config = dict(
    num_hidden_layers=11,
    hidden_size=384,
    n_experts=32,
    experts_per_token=2,
    d_expert=288,
    d_shared_expert=0,
    hidden_act='relu',
    moe_layers=[2, 3, 4, 5, 6, 7, 8, 9, 10],
    router_score='sigmoid',
    normalize_top_k=True,
    routed_scale=1.41,
    balance_loss=0.0103,
    balance_bias=False,
    init_std_router=0.0073,
    lr_router=0.000552,
    vocab_size=26318,
    norm='rmsnorm',
    norm_eps=1e-06,
    tie_word_embeddings=False,
    optimizer='muon_variant',
    learning_rate=0.00634,
    max_grad_norm=0.5,
    batch_tokens=65536,
    max_seq_len=1024,
    train_tokens=444800000,
    max_steps=6788,
    dataset='wikipedia_en',
)
Below are experts of layer 5 (counted from 0) of a mixture-of-experts language model. Rows are named router (the router's row for the expert), up (a neuron's input weights, with its number), down (a neuron's output weights, with its number) and show model dimensions 192-383. Each number is 500 + 50 x the weight over its row's rms, rounded and kept within 0 to 999. Numbers have three digits each.
Before each expert's rows: a language model's description of what the expert responds to. This comes from a sample of Wikipedia text that the model never trained on.

# expert 17
Parentheses, nationality, prefixes. Opening parentheses, line breaks, and words like French, German, out (of), inter-, vice, non-, director, actress.
router:487533543420546534511466463541377502485493497450447536539493589468599475483493514478510448436508526464519428466447535479551542533499509473576471499470480464497579505526442463610459502423607496555495453508532463492475475528513528387592483553576415543580489598458450460473428383512502470515520400459515562446501490494463513615516514520475417549481542495415508571481533484561544470541495466530455577519532497499492436520514494545525593529524571591507374539527549528488529510536514496555521455467535474495536525492602533405484480556529494480456535415552450462525533528435483593533
up0:511432495500495530479446522357491548581466535514460447504517552478437521452473518524486532423404494448395396524533434475516586479403471498535482529490535466540542392556483500527512435379502561491466495515564423524518429492526522569466514389452564474510450531414591539578537522487545438547545496471451583509581558467540576522536397486496411554525564532499498519531530441522484428464518580425493490515500383564524453477426512452505533509509475486499424512521414464518472496459420497427435550449407493515601556546517504515476553495492577526570452463441571539493488533519425441483
down0:508588499488509546615489483525502475561383505512519541497482586518554454476503449587494488496493520582474477531366516603536592421466450503457406535518586550447541518451506522448499515490480547549449512482526488498555506447441457496459503482495568502440562562503445470468500497532516513402509503514567468507537517524559516519534515404519481523462583414524505600530541491645481507547575395447530450560485527432459531541545561537445558536549481418446526557538471502466426431539544462531508539531537410474569533478505486466597515508497535529441560481425542563529479434506516536565
up1:541478445519465527475538522474457439523519606465466415446532488549541571536465483491518549417577516460476436468538478588570531429512535438454501538576431457564445500486482486417537491584472478452544487462451528635509572461431478531470500505570487350484473573420485548505417503481493498456470483579495526580488462515439558533464389414513531536494515513546515497561508490452461474565431508461464512503525452480567406430497583432557492582550525507477480471551472479425430549541461491447519477515466525536558496419443441500478557415571536519491536546469560485517515461519433587382
down1:534561486457478437516514494517546450586557454574552519416479476500543466526490478561502506490486557505479560441501510489547526504479600539526455432564460440459393398505431419443398531563459507479438537540568499476476426508561514421524536491506549528485375496459438494438465518518495576478413461475387526547473560435440566551540536494563490552486503461488480504478446573457548483493498502520438477459537552482478484490533496551424525598518562566493432531484456553552478542567474539472478481511554565450514469545519443403430401522453413515514496592460543533508528481539521539517
up2:507540573467448478527521493444507485504455515473474406444534444478435445458506435499492444557470425474476550420513578580521472328501460491462641551578449473509478552517533569502461551502527531554529464560465415518528450477529479559476442465399533551511528441477426429601566498473566476484507427516578467475525453496513380495527477531499538401556545492483526390495386455568559492415473512432533497542510462505499570553521415478451527572413436458396658452495519542535431531485445474487525471518472531568535521479488530494514553449480608553443416504505522539479530497461419489506
down2:498543473427584410509542532526473381471485506526467500448536536428546606493533517549559480461518481524532439477503473580590480532535463482552509480542592524386545397450508496420489478443617529586468537535419527493467454518474490497577575492529542392491536494507414452446485415408475475579541457335475531461477555485498463500523466513473499597505529478600559591518523442467510488442395459421491509384579384480545505473525485444609435494526561602444428539513593497444498469527429591519432459449512500524536495419522482510506518516470439557502504502499473541506468493472507468501
up3:548511573512481407518442468505419586448499486525512475523572517553462489478501403568460531567471446452357510592477417451494508574580448501432516480554384532514595562448614481491443445539481408498533542455476522434498470478513305592465493532529518459412541522440487504481396549478544506462484502489477436515488544517479441362503510559528488447562502527541454485545482521524590533506462478497618478445443445567500475442434542485470524420514553462546469559511615535487527506475477512402473468508595481464508525441506370481464495552470533555531446555502523547427406576495500502498
down3:511543399522518569519388393499485528492548533464422573489485509483512482540569523533506443478496508567559530490516516528522564482543423503503574518509443577408525583465510455510499566514522437512409510464496434563583499512576485530540484468507421594485478533426480436492496417452527467513517506556473542504428577508496474498526454522478508539517489476441485422460516482408534548538475488533442536506570476514440563511478472475517502610573467457450525478558553516521473502614517490579439444426456500477570537461460497486498506507533591491537492471526505427565495539469487506448
up4:489487522488579542420480403432590423519586433463513460525551421528440534600484462518536505555496410384542469494531405478377529457625497504508455490449486549479551433519378518584519465551566489584435539464506472662528617450582461512479571487547561547549502528533473486603540548511590561539436470468478544508479481401482438477470539505485564555475471533565456457519512471452480491458505554524567575472475533513567542502480433514483512455651492425515612392425527478551522516530529466458464519523478510461590511456503500485449532503537576536546458533555534494434481556471538496457
down4:486541569527529496502545483511490540526643488495509423510485557542443424479519465437505550475515469453431541513499521488547488488505531464484517510502439511533563447457562485491566482450559461420502447490473453516481462502405444559494473499526528462393588506520509378576423451523456574476489509423518464497538475524626498521506426523568453527481506543459532569519458535495582424523493508416393452541491536597452529464448397567502381458537483560468457489514522500454449536459562419484460465484507498518518575459513435543471545472486600430498520543613497478441464507524556565502
up5:522469525479490567535469357364440542470484519462499484584515522532538535483544506478535432516550453512550507557412549525427551489501527467554533548552445551516310532441534575564522475499506514583445506504449532584423472462444358558427527432446540422482474561520522475548464484485483463523544542493503570496483447554560534557535502441584460472508576571504491504476503427418505474510551568415546525490510542488545484517501529554530459499508514424455441527515460439501485467542507467557487519521479501612451430599474398512506526577529617531493497535509531571522460473481534448571
down5:537442497467497447500440540525482476502449439476536504516466439527511440566576457484526506503506486399560578542458522437533405648459571444563423502575509569509422485460582484474461456497424518531601516547450513454432569555584500512532595474537431542468512480467518528541537533548499432436584556440476491418478563544536476418466580432555526474536593431523567575519478490459613500454431432531483542490498485447466464480480545505502507480558487533544396526504500623499489497535459480496483491561515470494509525469503526478516489476518376555533515457505527485642529626487478532513
up6:453488452675520545516471487482551494560566509548525464514514526441474546525459529473465515481497504410467575492444496429444524542487577469586518486509474457503468367469433456507479473465483494488479556513485585616473489482521519478479442466352516517488447491512570499539586579545435467409502504502473486465487411483603515528440453395486530495496423454473469467495459437449449437521504491455535488578415534457508538511456545461459552559448495421515433417496500532597453380430456484538457626506547495504526497464500402551622547629505542471488459520530449536442474489484567428516
down6:500535364541528468440486440494339484493484523488427461508528420361462461512514518635540470509498575434503499474490460387515466357506387542394519560441384510454513495542537486491391466467471467493517427552572381462548471457520442519527387556346479458481460502505448463556542489536522487494529569464500340497538508487469409433388468479555548479609503505482553484509437573528511500569519492348508516497517478484574539530440437510500530463485533347462534441487566494499460616491552583477495486557432535440455519515506509552460435523455504546515422495514466516391496502434493446601
up7:632533472494457433502527527511516518559492510470461421478506449490390458486456507565442530475455422462431471516505509601442493514444509482423448455603547533519494541420468456508495452476497499557485457426508469549469557501510543470530484507483577468436571532483491493546555473443520484421477544478472586502503487558483521485504494432487524431456507459483600504478507481601487530523506531455490467491388473459449474400506502486548519498493527470519489529500431399576476375446513474532406559522427494537393435479429460548500538459511464354469518547479551514449472458582454502514
down7:486537489539547528507577443527414501450582459603563567518501463506549563467524549575512543340590500441540465436404546491532494562513520485465479515458476488555528517536575493476472426493457439512484541452473544508528553521429462527590510516538513503484502526581559445546507499435589442563485526404422470448558468427452503448602467537484423511521489517566508501485454569541505483488567524509518481492538506461465449593462530498432497503517540516443430529515437433574470438557488538528533471521576497486537554376548476415486479479594507490505413506468494595476538512508518506409
up8:485530571586518464508563518498463475530459509495535388516491453460537522530525455485513524525493527409404492530433488542495571411434410506409546532468507457578538472525539527472456500434469502614480422521493524503528475519460449479517486489386566478445526423449602481468484462477493514504452521439447536598504556462566554501474570507535474471553582407511504385629395404506535498531575531480461499489476476441562554432552595492377514521581525548405492509498484546482525489473506519476501517521529541552434558464414445439473530504509470606463502449601456517550429491503506571485
down8:526492510509569578495503561492501467524466500463470465502465424467488496484524488379531502502446465496427488487460518607472519440452510577438445501458504601545448510433534495415401540568595487503564412485480431449512517586550569423440518523526517534502469514511490516499463512589500515535552555575495439443479493538436492530432487452634486491477452481543395534426477593494536505472505520478493474458540596464485485406500534436418512437491452517467427479495519469521523464465447513526447462564517581446520465432530412527477589505551509624505533529505574484507472443483491495521
up9:415470508540520550570482574552483547585558544526450463479506400542521572537569445395441577569411510500468533411448369488473555514509387502537490483504552549420476505469486523518488436499475435538490593509530545440492558364440493500305560414526409537548494564519554511596453507507425533541454579546520475503468526569510544470412506483426627547483435546528486474481461516455477531383561457447444489510456507463436531431456499516552437438484508400517437600477525522468575429536572499520412607524471462446500465519469417512522515493525434546552438497438482489500462502504518452404
down9:526418543559450445598457504498506511642520539533463487521567441549544512445437652550511463516489455536445429535467502575551471504459429551571498514514525618492405394397527552506483500430552428578416452492511522539488481546516495526607443561524510377503485540506543482532543525500506466506519470502465506429524475606518535506607516524496496485437485513443350517533474561503421503496504470447508559613511481466469471434531541610513494526416550480521548518452505495509594444534523444406476564509414452525535522445503467539503569538489509476552466450449526516551388438456506617454
up10:489425475508561514438498505454601479546528464475479435454445521539456466529500462546478504588537498616454526561579482531467531471457456481507514499411566498574455472561479533503458461536511534520504491434509594473445484415577447507537520451511526481428572510482467536543508470483430526347480467576477568522503558442521571490497501559483608583509590440571546515439448476442525477504563478502476365502502495532574469488419492489534447461454458507478431416528426479465441497534412457497390510461460508469502509479477528639498523491503536518451411557555439468378566473410551529549
down10:595516412628561509438556532494449531452542419479490529469494485496555458433487530567496531450417462478499426597515530483466524543596457512452584467487561462484529535537471510508539467488531497444523498501510446467517433509518470501546436534454620452539548477544518453453549542426482587606487536432491593528461540559480531478511378569431460549474501572479513538528550521459519385454442515501546550430459491437503465545559660483473471553442493481455563465453466461507513504556517466497445470521494442460389455488470606522453486527505469400494461532506500538506470500547465543540
up11:481422472508565569428518554478543534537493489493542551541491541491520430577507488510433499520379514545469598415521470586495494484527398490542570507503518496519464527476520520547422433524557485411560505484509568562486602445437527493393552480482562515465544318584535551552530501454531541507428520414511545478472520541505540424516414477537456519541498572429485498497470589508484563395606483441484547571518489584646492595450452478476521495476481453483534480462426517496495465402457458545513514557373496564418516362477500515520476470507413513516463506436501601459528471589605433337
down11:526467470541550594489515560555473514529513535460468469322520465516455574654550576421528510540517478500500513488530502479542529488492529455489487576432514473480523524519514506492520513536523454543495589514511462501477486434477451537574501510481502485571516508464511480569465569648438520448582526447466531521554457556439379512539572333454484580615515502485472505537539447471543570450492481508604497460489519431409418451506495450535515466526436475495568503506532495494397497552556550395530537537484539560430392584425537484492560554442590531467478527534482521543564490622425516554
up12:526535520577436479405452463502479526487526555515483510441472468471538489487451514530531496481507491487406468507444500640438484505446541493517504550527519452471464548443444551507550475530469504590503494355451497512546550430464565480490555464473515405455476505502485488504518481519387409411344523490540503486595495495458518510444534337450502486450521500466570521539461484531478488450506540537487523556477415502484489389547491381562507535505455525524480511459465435469485453447504490514501559461399548525511514557543505508429491468448548467627465528527518457490453551539482517424
down12:426453481507467551524466546492418490481465403453602499427512431548472561534491467477525493546556522486505537411506496408475516457464542387444455574488471371489559573500510493503445492505406478471489482521466504490512497423467551504513460589497464495532325500569413535604487383505447621469555558526508473370461479536557518550531600504429552540454473439473495568493505495506529494518520588463614559460497599417429502516548593520441393538422575478496456379531529504487507565495491395512485452509509465497484450429550501531566591544554434507532475458470453489420461494540520476488
up13:605506540508484472441399554478526491489465459470498565367529457483578528436490524486516589568533443514449503521508545547523509444536486671478524613567544553454528570556487469561571538557530550498523447498538574522514459408438481493392489464513497530542486476545491549520488531494561545563495450522462529510487551398478503468579512450490561425518438474476479462685444494470476518451471514480545465493420531624644463590578593525513474420442599499369542449503514517456516503494527432499486589505533471451440480483458546485515474493477557400483458555529423506347506500546473440535
down13:534439460408549394506575568453497462399487531453484481483496481449540488481514491490572481468525541491490527503540494496566503530501551595523483593569478533524459420471471457464368467492451438511592572517537457457479351443516475423564531532505470486511468536513465428480469413568519520486525465517426432482502514466468487498517533506546540494437480453473511497446452580467466455556518565417521499450468443373504615460517495604503478448543429545443515510489570521539519534566467511590456473500544545506508524459556432487594439523521562453546531525505501523463473529519540563538
up14:523537521497513485491543437558512462468487447477452455553598533547434534500465580514440435472445474494460501512452519443543582478576506471568572550488472571560480511423574556406478411380546448516513561470458627428526473490463560492608499449392455515521480476457609515558507485559423563510426530449512536429466469476534437444495584389390516513540513481509462498576396530426468490504505502465580446548546493517502508489544467388446458447469542515501519466500496571502450476498581471405494486533406546480597453507523531465486489461436487475462539506482486525423541458463536514533
down14:502484507472539582471569464476462450498497467496473474490612517491569525498479492369549503562444531573498451414490463509489543421523439500541588514538384464480575537444566447490559492426410492332510383630477515450476427512484444450634533467470539594385542377568361482487541505474501488514509522532483452533464539438551503542440437601427613504493529597470533521425546474498492437549536486550520488500466418469440575521419521498500569459473512515516537455445491593475537572362461501475579575462444560508473496506533514457523514489458532537468429463487453442556526528558578425541
up15:490486515492471518506605479507483495505545500481434545422502377547452486500572550430411469494546484597549482466579468475404519485514435526471554445418414467490414525539574593402485549430481507544489453546545467508554601497492402481464470526535475457490578427497524520607515504459451495447463494515423515475497428417550519417480465497637441472487454433550524529499559479542441463493441613493504476557549508412606466456516492448523532567515506451488488502444512398476503557439548414490518502582544447396429551630468381517458489404544587553489446527505478518471520470519559428508
down15:515445347588514479448551590475498526465434490521706500477498535498493506464496658521484522462429527479511571462488565520450521469531566469454466567355470523487450413360522492549446459434438503490447493544549559449556512532400514434540487514488546420528597485532428525459559486444527528552514437484542531480510593535465395434541514483480559561497484508473491472488564432575511545501507530509470456493492459590544533425562464488575499649491509402485428543465423572456542516496488556458374510509526607504534458456528530471501468558475494486466471414519468577520473526532516483546
up16:514493458563492516509564528511592491519459533457534512512610451459536587451522405586500558544474533546501466595546482497399540476461507518440519459496534555395491596533565542435640432502514527516530553458483450553526559455495539490531541482542537490531563422484494468589438528449528440510525506515489533433461445467463484494495523418498465533470403506325559436478543478466488530357385446478517457520500484502544484455536563500471437400436539506524551453528487525517495409419524504461507527508490518515514454446546494475518560505526572581585490441501508596472498436482424490479
down16:532536546469542426497514584427522503453524512505513402475435561535487471553507466559496556438555464476481458557527505438446571475575507504472542480481526520498550501484444466444469571480618669448522502456493525496485390415468528603456499509514415400460499553469525465537519426593506505520454497482488504424552536285557458603484548432432503474409491505495542461525582534500459498511492492505487487504511511442458422473487392576523495451553479581530478487540524506432484506538513445659478536444560449570508496450512495518551435417484527406478439456494481531579460494588493414508
up17:491409602487548500445557515507478481452478417564462480400469460465463564495503511458599355563486353521475489461478497488527543442541504525509494520480527540514424514537523454530497400457456496503517415472545502516399491420494422587578447467445469461445473524507510498453443498402466517527510453532508468517509564562469428496448518587514476446528501554426487351592485464474512587494539589457501513457562489531446531482677477491455527449484563510566486487479546473410408515436593487410523478475515616526545507548471456554554456523541506497438556541565536587506499429578491479470
down17:493486564499534533523486570466564486545425572391473457458386515525580538465505490522502558529575487507474545581417373546389490531450470451465540552530480486539521523478483426545449592469547483525529514522556462556484553534526455441431480503555421602500512457486524477493478510563479433451503566535562517512517489500518576473433430454475545449435512489569507468528539468421470557473551548465530525510475518501456405483577504500477488426557397503652453475484527569605529571557434544462433554506621551433536521463427549441538482436516548524470525527446512408513511481528520535569
up18:482445473479520460484491460606430488510521466522567430512535437538480451482509425600429526452465433426566512550460453513467549462578518541551515447514406461463538489466497480419523485452575533556511540532444494527491591443555494535519484430393474449522510592475430469498531499548457511405511524470455486515543528423524463494497466382466530474532503483489477402459447516473502505483487509476625423485503468524531581447578491430502460591527587492464445540457533474569482390442525528563511503632501508611492501363561517566418478503433609483516460584446509469461433447542525540528
down18:474521532493497512424553427537444529573445468468496460439531490569475402394488447565475520624405505511513494535380505365472503572545553567456504530452539550509519413513531581571482477564443522509463518554623570527472449559549466458500451528520573549449454523437544473546524583407548559602433485514568564440511502525490504528519452507565529514450584531452456574447574540563491518404539406532503534544470580562525458487478423434534456478473467389490452535488537483532531512493556511555508505501481469450487471486454469528450488544541494494521529512468438429486567505630621482508
up19:414524452471465481492410490520556492515521472492576480449578481527426478529478464393488502479451487463475527576496533488433462524546551470498456439498519487480522431520535527535563554477448484582424483503532575518571477519516521453464488473506544435561596480460473395572485550532388588392459411570537526565531492410574483369620456492472514518609538494570516507479456486496506576458506471495505469511553598504610524490541506387523444559465450584451452517511587471497490541465531604493498540446471620408467487514546490475456394541532484462502567567502472508488463553472497530479
down19:568540513410582470568504446454425570422500551472432470380439504533532602514474488527501516572519449494597345662448531509542554499497466533541479560542549507458558539462521496397490434552530470416543499535551508480519522502530476517465546509529569517474465523519447401520536525469471537436528497396440494624555573492497531539571491563476630497427533450505541505446536450472482503445594493553458472498490567422444466521487499530510441513558500480481507527466506437617514535429489463475471414479471557515470533508472495448542522507534534487430426492400414542440512520501526485500
up20:573459406516471474488520481460423455594532488529621483485531536550517491482514441454431502514521521571438555530539412526434493524550532485556454406540614518467510536482425516554506531452473464536586554519496456535453504470486503580504530537574604474500460536509529603413543491453510558430422501472488577495480353434494528490465491434507466405477510526563550505430519593463444539495559426505457528441431476487433477516553597487566502537442525547425524465486598457499438444535504560445421514495528455489507435504470506618510598411487494454537481438454524585413443489501439518537
down20:488459424579422480485468498417532527415457322642562458419411536476600535493448467514523570540622509495589528438543524514424582515436499545560431535531584540541452535519517519513499519441462526492545553499558536544549518395406505626536511523444495556505540523392500517534406445488510462481467473512498560517492499649441490525495609425530511505480517515644478532473516488445458450494553516528441533480483516510511520444603463501533506501558588537500451480502569537472496498493490376463532446531477462542511436494463582512551462470434582516567550575524461561511463540467543475515
up21:469457449482512460425551419529516459436511552519505380552576459578537604456487547517452563512489430573417521528495422546500475501518536478444423475499513474505456537545529564498550526438457502511583440494510595486492472542546454569411531468558480456496416561488464469546454515502551585555470437495494503528536488452468446424521507453556573468514511435445450464529525517500506525438424549497514392494488443494359568477502436411458516473538563545495535538446554460487493471476480583407512535511386581532442449578408485534472416368533513452631493494571495517458455540462495508462
down21:486441519508456475489523513466569534554462530526519527449532440529418449409504636552485467448551559563549493508554522513507468481403491507515585453556477630569471518531531599433389440491591519494490505533547519651503518485466499555537482432537489526547538530502480490526563405533505516527499544578482503548499385433465562525469402500512440470540502518585519568539573453494497486482540502393503461485528480492489502527510559439482372422551525482532554536524543526489463592565477474511435528397458548460479487519502456523433536531353459468381524491452415488496474556474496489533
up22:472532494595474421484519502533537426475433380489496454556525502498484482544475530508520509576492500491536470545481436537511555442569545486470497456598495497600516530424576525505554520510501485525540458424416467498545508477562483545452561463465547546472423531480469456551530442520539585538463503507555667483411534433577538526513507493523475538543423462530486447524504500526513484486502528498476368485469562511508526559454450497551511488555534494425539478426515417494460516511484517512444491486493448494443458432523426480460553509543473612491462563569632563511388441506512508501
down22:515464586507431566503518488482494451324432443413431476449503538464536535550456542549444558498470560523591452465447370460448579523440509508535395531482496535506507434433460444548570466388509493520527456491473555498517540468451515474444469500471500512511524558474511489594539523477598545554420395508528503509505542495433468500505581522464490500517552521471561572470560491512487538504533513436535411483490513433543427418516518456453442475506429418502457408414421504458522423517501478535510488522544424523480454394507547395512437569524558475419427424508443556533576480478470609409
up23:514516563610480478462536431428491548575500532500493484518529534558481646502492513577526538513466452547517506538497442472427543481531382603485489503577557431500506517523498548489418514502498522481487462520517567522482466555458526518548570318502554423536485437539561503635487490523489532505523583597384549465519450528539460524492521510495514547555503458475449466530506506510505532447482575499560484552475485490516613493500618498552527536548454487430562472427506478506522493414494464448487415490496486354519447502405426618472451482449592550518492479519548498507511448548555544455
down23:516487488559500391464493413517491477627491479480528458482488486490433498500466542369426519448418528429501498551572579412539546490501453465489483447436491619498415534542497480373475407488506582437465534490522499486446553517470498421516521486515507536526489482365525487487442465493465534473472618549511457463487629518544492518538484461445533460559432498515529501500533544531512502485559485472515515397476524558532442482546519466484488558488542589514556586408458572489513471514499496496513433500529475460543522554618534529555489411431523446428514610473476505463434592447550471567
up24:540524496461461400484479609474502570502572456569450519522502502503451460565461500494409426502476473561479390538520570525484546530566492442530463555556473556484487552381485498498532481434567478568459472464552495564571518410532520498557534459549508401469475522585506508477468542497505439420524546507467500441456432554494528545486502456489562508551411490525497431485479451453436493513566536492527447496560522516427606504511534495635462465514557529572529541525578567558490509464527537422480471463410363490383519532465379520445485467483529547537579468488495489473411550469502533507
down24:585560420550505577501539530540505498564528472549437482456448477553563520373466526508502513533489615469513521493517530494581537532501485454476504489479456409541479531535501539503571405439512510452518508548513484574420466531404514569539500466488498458564486491525519407473481455568432537437525494475536495492506526473375419552631563515550491443557543549482538426477498536496526532476532493560433483561400532490570483588554459517526523504507585438445571481518577511498451465503515505639509505492502531531459470435455566448431440519478501478408546471527607466433548499516415489573
up25:531445465437477515478523513550514485554479426599487482572468499511466463541528479500504473674472417439507395628553486446461547462513463563507579590473600439544481458362563571527508519560482540450603501500482519492506498509443508492396575435495499527470481509512526498508535532522474490487483570512469466515513522547475480549439581488451511406655513512491448535535517600524707604456475609526531482438502431475489456499538546492483504443484512482527594521524447461421528362494434534472431486489528573489467525547501469473453470460556523530485463546467474534548512443563416536491
down25:546512490566573468437448455496510445531478501479485537436544429501454657546521464531489458522438543491364481488459462520536539485460505530541563542398533521435498496503459440458614499483503510550573481460427517488538497508609441541480506508456547517499495492526495559468454503585539557501518496551623545552463590561521442613465463510521565556473441439441541448537464554533458554517528514445535465519483582527566509613468460523520473458479488465470416491526465514565532469462463529511568517573521437611517583484551439484566526489502391439491564482496489540450455515512421475519
up26:497547488479491366420520491481559543520495466406515428438509380515524481536561474510560625449464425475495460488548515517511507452489627509507530467590555486477523567475538485438559527457473505482509542476475456537614528493494484458444515471432518401482499426607531500541485432604428613404445488447511519480539570479518480545454478490565518511470508474487453504564487526528535500414519545479558424577441491501559550453588547514524537494580488537501490526483498548484496535463518396524413542542492474498547488512506431514369540472506368596404515475516368491447487438501576519515
down26:502629439471476449490520454494424458413511527489508579535493501479469496525497525546492456498468471519444538528487483465488443486460524493437537555545563523611468542319461484530460507435512543482506547646528519689458468509530491377475515570480475419449494525623514545479579434504403505398451575409483581480496497595623533518367505641431518476451520512620455440511544539504492501525543502507608457547456541521531466474491535492558500557405493519482500515514502545455512548492517484514515557493506516444483461529545534434519516522551560482577469422507498466412458561542387498536
up27:577496471480507464495427518461504521487440479427458509470485545538477361488524527497359530537461527523517399469596505484373456534486457445477478443607542468484414516315485499515434494473532598496525470460469500473508496435489438476476501445517513483485481509543569454506450486450459529493505570537446545457445536532504521670589460502522514592622515514476482457489438476380515477472450534447489429517502529469518446470517452509511520607462516439458477450463517477443481544488447505472382434503523498453559480560456431479534389480562625484505509572552528554518484489544472489538
down27:587505536535458492520529527500443436535499599517461527570424460452489487519517497445539485500461579446529544498523478538476505535514481484567518536481417545441497546602358489465584513483534431470503522476570529496440547502525508516459466482499498450485509562564487459503507530506535508456454556416462480468445576438470554554440534495423500523502579518622532491470457475444596520515530481470514495476556530508481509534401452453517568534457522549483444502578538522460512520569556456514495564516566534464520516482458527430435595437559598510410516511511528480431432576482436575552
up28:521540480533414514476556491491465467503496543499581481534530484550436465515390374510429520571548511516523633618416409580502499388619479469413530469494469545498518531511500595460535488516506546511583507461469534632517486495508461513444560504418484469539550501518449572487478539575546529497486554579510468458447622484483515431468457479543542505506522553498583497605499616501436515426487492470438497570569540435462538509581448485451441528506691492516581401523504485442527507440448489464349530494506594556425487531554429472491479485511402479491438474540566569494518524452476457535
down28:489534553501423586520422470502494525432435460496523522517555600497482476584421461448479569509504501503511558475438476567534377468551455571509423588496489387445494591565477459516501489534485439532529620531473418503517479445541546470580436541613494499486477482498545486527505513483526512477477524508519510468461581434435544492554515483488524491428462478473463513481489536598527507477516516458471478507550507470502549452499526434524575507506450462488560480482430504408520425534535478502530474479596554439492356486425603486445446512422508413522515485588476554524483480516504504513
up29:487470561555475470521556521476558436509588303465609454463482460614459499488462502499500486557505450491437481498488469556408629557513457542469542462587495510534489459513493498587586490496547524439508525435522487580492497417541525553502515509530526528378473462472440461495550426500484530514498439526506472493453493555575535492450556484566488493484480532496541501486485498431435514486549467513535532469462514446470514476450558460498365462504555431470469490450461359480485458486472551418555563573395488559521467552506487533552490447388641402597479524466443496505505475481496496510
down29:523442462482590460553406500595393473501450417513495548473579543522529490443468487538556547551404511461462586504551523432490563524403509459495482483492592421487475456524556545558562559548501502397503534451463594446401547508424440476598494539502496542463524492477461453476497486518480537480513455483516466374498544501518512557530501492558512531491470499413464396511443526478456534464486555405490555497576505481493428528448530433512449422593474654481499466527511548429527549517486501496449449518554540505518592503508485597474418471460481490504503501505519533485398559518477444628
up30:550531461422489480405488489516483495467479439435478481510460426488419462495466435462534536540502508504470539482504448457378453502513496483449538576548467396442566580490489424466459559475447452628468566557604451490464518466529427547463564490507465442512476439507553567519555638533514462515542480577416517519551524391460500486431499403509468428482484476490513460453527461477505472509565625542489453509500447484418496525452510387495573616483584491428400586494540481595453494375453443468501477462507519497508453522517468453469542542358524526505442566456533551571494543513508471480
down30:527543519545534505583538549455555487497485463411432393499487536488491521496441476487486517419511562561582454522463525559433419479498445566439463552554428648646429500495571470519537467514514424496573459515525475455420469465540467515488473461539502478510554488541522462505518476519525543477430490475476528407553446521528541504557523539584501439415413436511521495561516530446553555474397615549405475523554560477485510387452473467431427452528479523493521418502486541442416439434516432532457506488415593499520528529529636453554528451466459470540489525487522431526555592429463471418
up31:585467497489497416429499540585497473513515502489494524584446487517497489503519564505371536517515474572496492525526392568506458425509499550476585494532525474484469450487584478430576529508551534486561518633484530477484541400500543515427556541519483464430516501493556482506531548415408645538496493474535521582460515440554561465523485380407500503508527524430485518473473454485511457543634617429500477467498684485629475522551464461460443477450590529467516527474532438465446523488531510501514547559475564539512481357421481505477474511373458476629420466518426477459517514596527479453
down31:499517474495520581505454487500468516500464478555433421609618488496505480521502511347512432481442425476497489439471464528505530488504494500543542460490609476487585521594457522503462421493495534564534442506420563521491479449552575399522469499514481603471377481487482461671434509489542526438508440522501484474469618486538540463446378515511432453483386516525527499502441421562471490461531559583544534476498473426493555474541520443518514537468481459498429477476440483465525415447579359455513536645498400435489506434489500531459490549439582494440559436447535554490577484458523498550
up32:467426617489448564499513446476542529549476539544540509498452587489476627504451466545477523541388441509394416517501550554442498408520522555474505424644497427406505464550510481463473444536488595467419498471520565458461500515507489452459506468507529339458465519477549447492565537586495637493473420457547517563597466391503491506517532515525493443539446547501539533520500503556570531547523552537516432434479525399496470448560492413478498530456528522537484432411542472519410541452560509429487469494492423477567456555507486490484480523480495404599457540468489558545516447483488534523
down32:631494477488442511531487603463612473496513513500565656499531473498439474464519538366495495570493469441531545465477530475465506578513444429534518496520502449540408500515437596461524435445401487493528473599526481496526545463456494477526397517430340574327504528539590547484482524578430550520517539519472488526501391478479478503491410428486414476525510433403506480491494579449438425514462460436424408534535462498475513523505515511572453526403469508513528462538578545510545456398500482541411441543498578466584508498507482463416499528442497647399475570491514370596495432477513431534
up33:550588443544502489540537456539477541466491428468506476444495513471366583566563500586494475509529385375409447588525413449492382484554459537503496518603532536561468483461475496432442469567551477539538563558510477464571485521473515537543509431538494428481521532554494490550593517500496593480526506453480510460396491529462469462492467410433572524533499391511519473504476555447479474447541475453541458468377512498490550491473536513527421490446516515503483424486495446581454508515468458503393462457479581481454428506456402518454476531457606493492481588372512539479542499479479523506
down33:496486569536520493591551483413477646561453524576407503484490357490506459477467524493466498481470469553490443510523534576496491533573472555485590498490519518584474445560586533507436472610544443452571585502577513472486497443509496574546506496441489539476460520478452417430431427502516599507517493517502593483572558537504395480524462534550515425525541560573481445501454523494485539532479492488565477473511443482490529427530459406510505564525499332412477482645495563468517487431510481554541481453484484535465489476556481500579545504459457459429431369520550475459490544507499443498
up34:484437461503457488514399573461613461500455517493505536477470459534537474482450489557466534509522553533468501520432432516527538494571519568428518539562550481557577514533577480566564495552498534519441580476544492482528552485527533537486500446505573503442499380503423529526560370493490535500431465480502561578527543507543517483350521510457498444512463476571475476574471539489497376516566564589478445504423519443445472496454417523466544587524489437468527472536533477467419449549476526435462531493460508519458445484525508504490468535512498583449465543554538540442500523507451520408
down34:479495461384578519483484548480488525618598535425407477566527473446500386472393456488549488526453514502463507476412545548437415476447608501511546524563505527510511559551500499496535497533486525490454500455458550584504451410502528536504393443595422557472595532505500459488561525489542496426471553449492396501521567561530461459551475584523511574480581507558543449509497562520518529495501550508522520511584515586505421468582557600446443440436545438503482521481576385490565531541556503516430458414487495444577432486552506466545542514535492539481522537495514523539477496513498485509
up35:505521446474484511401504515557505512517488538563491509459499444519456526593518452573500483568481460556476428532542447476471517457509343540475442537571478522525524530531543505547499435484420527585525614412476436529444544465491500515408495500513418489429525451493551533486425529449469468485519491494471491601411617466496472484482470517573391462614529545462554553549485524544439564474483494517531549567479445459521466449506492490508532570586576538503548411465479445544477557516495512468460477561517672462556474513407476463570413525505525551523472443548456441510382508469577479430
down35:463456485500574484589518456516525560489444419434450520452476545545522411459517514639507492458471560544578525575511550452488488478476475523606532483569463482630477497570492471509450441480459450505456458538475553449457485436508524461511467512629515522508482502426478495367501426393374446630412422481470553503511549470400571502440450481515537596553485457542456393565464409530497485531487537476518547478518531510472500447549487485447562463502489493537452508546471615459438457409387399514531530500584461566491572505535519556487508502460501508487460564500506542465536471477522522571